From a checkpoint of a small mixture-of-experts model trained on Wikipedia: 8 layers.
Below are experts of layer 4 (counted from 0) of a mixture-of-experts language model. Rows are named router (the router's row for the expert), up (a neuron's input weights, with its number) and show model dimensions 144-191. Each number is 128 + 32 x the weight over its row's rms, rounded and kept within 0 to 255. Numbers have three digits each.
After each expert's rows: "gets" lists some tokens that make up at least twice as much of what it gets as of all text. This comes from a sample of Wikipedia text that the model never trained on. Tokens count by the router's weight.

# expert 10
router:181201115114116140128164094133075125096187116108047121092121108100114063085113158118115171172110133152157098096098107127130155123110153154149105
up0:083150125152115180134098132141111141109097163098102101130115168173152087133123100092154100118076161111121108102130161084099137108185132170136087
up1:066128142090128134201118151174166251126122109094119129158194083111155170116129078084153112131108146140171068109099178058120119100119086107087079
up2:112118119161124117136111137089184145115110125194122074088149047129100131106075132094194122122190168176148073084045151091112114123129161125134100
up3:152114133183121120174121097073141106130147127167148119166126158124158133149136087144143135098156101131102116114148204110112131080161107104151070
up4:090160094109182169112145151110100104089142147147169105157115172124147145152166095122151078134128189116113082156161084095103125161106174090163123
up5:129167107174094159173089119110159131139121185147151076173147089127125137144141118137198133114081115127119159160114125157112086089098126161166068
up6:095194067139134131115110201128132136109098172131145103143045101134209118150095058145202114101170160075132125117146165175109076132134156171092186
up7:151131144098138090175180165102116144128078124130214052098131123184109157076109130166102145118123080117098135107109103096137186139115112083139136
gets: " has", " had", " also", " is", " not", " was"

# expert 49
router:111120111139091138147183091211140098117119213134128109143130114053140114136127175074113151157131150115112169114116113161135166133168163128155124
up0:083096150143133142164106135163144107131110156067091136129157095146116120111143072159069142117094079171081106121133155106123168133143167196132139
up1:124144185185091153100194110109126137103145114090159187152109081141149133124098139095176158127084105081112124089190132092117138138176080081101173
up2:186138093156193107120128145147134115212168104129162062125088136146082157126144156133184092125093136168055138084103146127130100122141073079100180
up3:094120146158075176170139161117148152128136126161124145085081126154142156179158073165086196141137114136156133164154158161104151098141146174158141
up4:083097143173188125135178099154131152099150125145106128114109092157139177077044129172155095148098210171083158141095167174109139202167122095097186
up5:105075142160171155113118141123134104130115100147138142110113116123160122168125115148087098157143163105125094120150098161104100186097141148126198
up6:149110184129128140125203132146108165195147116126144122170092147169154103105107117118167073109120131175083120068168149070108118107133189110106147
up7:111149110157133161146166164143130186179089163112107103109120120169110159112147074111175074137125173125089171058190086175099134111146167068113125
gets: " |", " his", ";", " their", ":", " her"

# expert 23
router:126158098150106084172169072093046082137153170247146118135080106086163126156135160099145086198132116108102125146125091139127164154133125123141109
up0:130175097160107158156127233120128181138109134122131124143182109119150111062176130112059074091101134161165081134105156118054092126135213124115062
up1:114128077095110151113122122132162181130142114111145094135164066125123138138161125118145104102117146151176141129079137081099065151129096098181103
up2:079064121128133110181111146121165104137106150092209094141136097165113128126121042124228140148084129164081162101097172108125106097109083080125120
up3:144130150135106165079126191074159119104150083125187138083124190142056101154150147118124146138108163144169111152057119110155111145162119093193158
up4:096151118088107110182112092062098151151094117123106153113168167117095123093126105138157115130125121114088112171099113148112143164141127088131146
up5:150152159122067105178143157124124133149155132106126157126156174121132144143146113088090203097172104124079105138090195157217175147199102137157120
up6:121106101188165183127065064104107149114122073104186128146128136100151149131157097097136145103137125116115131124135105062128127125102086115141142
up7:132059123087155148099115152145135153100120128150115118082134070152088100125095119113176104075135117163103129193146103084178132128048099059137187
gets: " a", " was", " is", " were", " his", " are"

# expert 6
router:130107112133181145084121073183129100151160179120092098183078101097157121178129168105171140150102162133086163130096125100083110118136119116122139
up0:111155124129105155134150111131165207106134114105201220102111143145151086151180154094088170125122106151119084139149138206076141188073111136117128
up1:109104119126105100192084189168166106132158097102167161154100158125195143149136107121126123097150194138109097148152118117173154105114188096059112
up2:123123127139071173130124173101124166168200097133155138113077114160147109136134037097165138097172105125160157128087091114100130127167136120162149
up3:132142098137123135113058169168127140153064150133142114077070097193103158118159109176091140131179164050086112138176101106198184158100161138104096
up4:119164243176158094122154115128123089172119066169136205050120110126062117129175061129113173098123162099088115180145104124154150088108087122170089
up5:107183143144106141151145172125094138197128157131181118137086178156136097120113153086133147121174091112167173096143119121096163152138131118134101
up6:133067094132136126134112140095141140147156135158148058147173124146127109106116160128083122104166102160145135138094148118143103164119134172111109
up7:074154099107070107134099129090115240134129166112104124100110119147116211036137129108118144116149108093165129082166172093115132182183116180168173
gets: " |", ";", " –", " it", " -", " name"

# expert 59
router:141116066155135113160098130134177099164122119126141132098091159087091100056123158110142111122073135119150114112129129136113112072129104137172177
up0:088123173100116171159122103128107148131121057181090150095127128108106108105107089161116162079147120148085156149069086105128078080058129154168105
up1:107128194102069141096109192057090127097126163141082159180115152128154180137120118089154096124146155175139146187117179105077103111106140150180133
up2:123118093151091147127134091100121138163146143142111156123135077197192109118114132120163096094154183130163122135182185126043117093147121121101109
up3:123108097088089153095154114061139145111136137200144158159101107234137136158135163108123130076144070150133186143145132133099130121181103129114108
up4:097196140141070147137082182079140100071079127084150172095110123161130136060110127086197180160129121122126120149119207117109101124095125166115170
up5:139109124094080147138178186170127130098161122125182206146131153117146150138062132135114133081137092197110085133115149114111114152163144138129112
up6:171138136132103110170081159164141142168132160070080103111055071141143147117106144168161142092092106131153124156126152152130116084148111158132086
up7:105102162127131136131121161110098156164161092167142115203102169144140114164102086162142126142095174187075131117151139157066169145119111109125133
gets: " of", " as", " by", " with", " to", " for"

# expert 7
router:151137128136123119169178097150167065098132158131098139133084092030130133134114155120135122095102176123156119093117132113109162094143139140116070
up0:192150155122188175110153184095125146142166180109107104153062113134159116169127111159163139085124123072129166152223146154117107151120171077105074
up1:111180201115122149174135144113066145207132128146083138082167146135123051104154121132145112146156168080125108130126130132124068112114145151184131
up2:139090173153069153152144119123139120100122132098082095119157137128112102154122140158121184145096121106107079109130138176091149128106158166098101
up3:140171139092092203146120146019161132109155163103154117165125115135099133076130132026112078147109138129115136185107174112083165146134145154195157
up4:118109167115075105148133165061074110157171182101130157136090147123099116164117076150180156144153155061136117166086172114203146180232127065156177
up5:068135172130163120165143159073108179121039148121193136094116110108188130141145141161138165157133156100113133143105147115127110101122109130146150
up6:145150095065172124053140091110133240163114088149129148105129159127159141188142135091106123090103144065155212121120105117156149187135079068146104
up7:136110118105163133197083089127125140163161117092116134111100153182099179117169138109119102050179161079076134176095118136076129098192127109114087
gets: " and", " of", " or", " &", " with", " than"